config.toml
num_hidden_layers = 9
hidden_size = 448
d_shared_expert = 256
router_score = "softmax"
normalize_top_k = true
balance_bias = false
shared_expert_gate = true
norm = "layernorm"
norm_eps = 1e-06
tie_word_embeddings = true
optimizer = "soap_variant"
beta1 = 0.95
batch_tokens = [32768, 65536]
max_seq_len = 1024
train_tokens = 367600000
Below are experts of layer 5 (counted from 0) of a mixture-of-experts language model. Rows are named router (the router's row for the expert) and show model dimensions 0-55. Each number is 128 + 32 x the weight over its row's rms, rounded and kept within 0 to 255. Numbers have three digits each.
After each expert's rows: a language model's description of what the expert responds to; "mostly gets" lists some tokens that are sent to it at least half of the time. This comes from a sample of Wikipedia text that the model never trained on.

# expert 37
router:125142154124081169151115160107141125088153113221134154092056072113154163137152146123161068145130104164159152092100126142095159148059099172149202125094105104173125112182
Clause-ending predicate words
mostly gets: " again", ", he was", "| Ward No.", " which was", " that was", " he was"

# expert 1
router:120098122112155131112165136121111102141098109130095134122177111132197054105086117125156123124164132117151178154177113147099184129111167129127105187099082157120121142130
Name-initial capitals
mostly gets: " H", " D", ", S", " J", " S", " K"

# expert 36
router:111118175110094108131135106107188089149179114091149066123147077072113104164112111143096140158190124118156171125141122118153100159135121165125099061091170143149166118161
Units after numbers
mostly gets: " died", " yards", " km", " minutes", " hours", " round)"

# expert 12
router:124155139140092100135120115116114169139154160117121080148089163165171109164150071094137127172094126094137145139171088086113070127127061098080145113095125157102138099199
Table header cells
mostly gets: "| Party", "andidate | Votes |", " |  | C", " % |", " Apps / (Gls)", "| Ward No."

# expert 5
router:075153118124172169126141152145147102109113129099138159130123118122120136133128111106103147153155128140125101121191189121109124201120153063086096194149092140134136150183
Machinery and technical nouns
mostly gets: " car", " aircraft", " disc", " engine", " sub", " military"

# expert 23
router:156122136159166141152079146157151148162065166131139071164076135084128182121161160139127150163064178149108144104160125148118110091132141184139102160150132139116115143106
Times and year endings
mostly gets: "00", "025", "012", "017", "021", "010"

# expert 9
router:128107126124113155084104146101101122121139140161141144134121115139115085150064187116073096084117068086109152135190094096087158115091107167097161183089073154166145101075
Name-initial capitals, acronyms
mostly gets: "ö", "AS", "SP", " Wild", " SC", "R "

# expert 53
router:172117157152101180157134129134188103113077127120159144170105072157129157068148120152160189140105154100089139139164109128101109160129170150119106191096160150071173150107
Long number chunks
mostly gets: "55", "80", "700", "61", " million", "85"

# expert 56
router:120137106166165089091083112156142168099101121154155080138143101130112175163131159098136049169119147156072133104115096118088099162109120115086127091147113170151189158096
Nouns in set phrases
mostly gets: " outside", " evidence", " open", "- Born:", " at the time", " way"

# expert 40
router:123183120146100085163104101152127096150068104114167096118077143110148086153135108102089088138105087128155114146108152091113138172153110130114064079139130098101179104150
Numeric table cells
mostly gets: " primary", " | – | –", "°N ", "% | ", " vocals", "°S "

# expert 20
router:138132187161156124149193140152062096099131167159159178149103096156112174131128185101119138111130134183153113098084176143116150160112111134090151149105138150158159160134
Short mid-word syllables
mostly gets: "ut", "|---|---|---|---|---|", "|---|---|---|", "|---|---|---|---|", "ur", "|---|---|---|---|---|---|"

# expert 19
router:155160095119144095134186221151127143074149096111143148134169122090076116143078135165153168117115156217132122099092084079154133151147079136123080134066139120150167133117
Latinate name endings
mostly gets: "us", "um", "is", "ae", "ius", " De"

# expert 41
router:149130095141142110124108163164170117136120167117123120191115078153154162070117119132073129156107100128121157075163149133092095119130103153142166100161117079107181100182
Dates, ages and row numbers
mostly gets: " (age ", "- Coordinates: ", " (aged ", "| November ", "| October ", "°"

# expert 15
router:111138079129140149129156102121136149117136156129129181141104111089121159120080081101154098102184165161184129139108094130129149140184116107139118166102090130100090123138
Mid-word stems
mostly gets: " June ", " coll", "in", "c", "anc", "v"

# expert 38
router:118076133183106094137146141149141100089112160115117092140173176104120116122151128159138128139107095081109110132131133106096131125067113143090127138116082144171136147095
Slavic and Asian name pieces
mostly gets: " Russian", "č", "š", "hi", "kov", "ić"

# expert 49
router:147143169127142156142127157191160132116130105161155136054142113136089079141197098128120085120134134193091163156173109112082122112147145102071133166097089175084176115133
Hyphens and score dashes
mostly gets: "-", " sub", "-p", " | +", " pre", "-t"

# expert 21
router:221048137098128087093087116136155169161179141145143127162122101173154091120129145143090140117031178147114132102133149109120138111170154158139116101118097129084112170102
Definite article phrases
mostly gets: ", the", "The", " from the", " to the", " by the", " and the"

# expert 6
router:120100066135116118108121141118155097095108156087157118084083107107168114157178135156181154155140062167106186118128081160137158189157087169126145082151132125155148130079
Date-introducing prepositions
mostly gets: " in ", " In ", " May ", " April ", " August ", " March "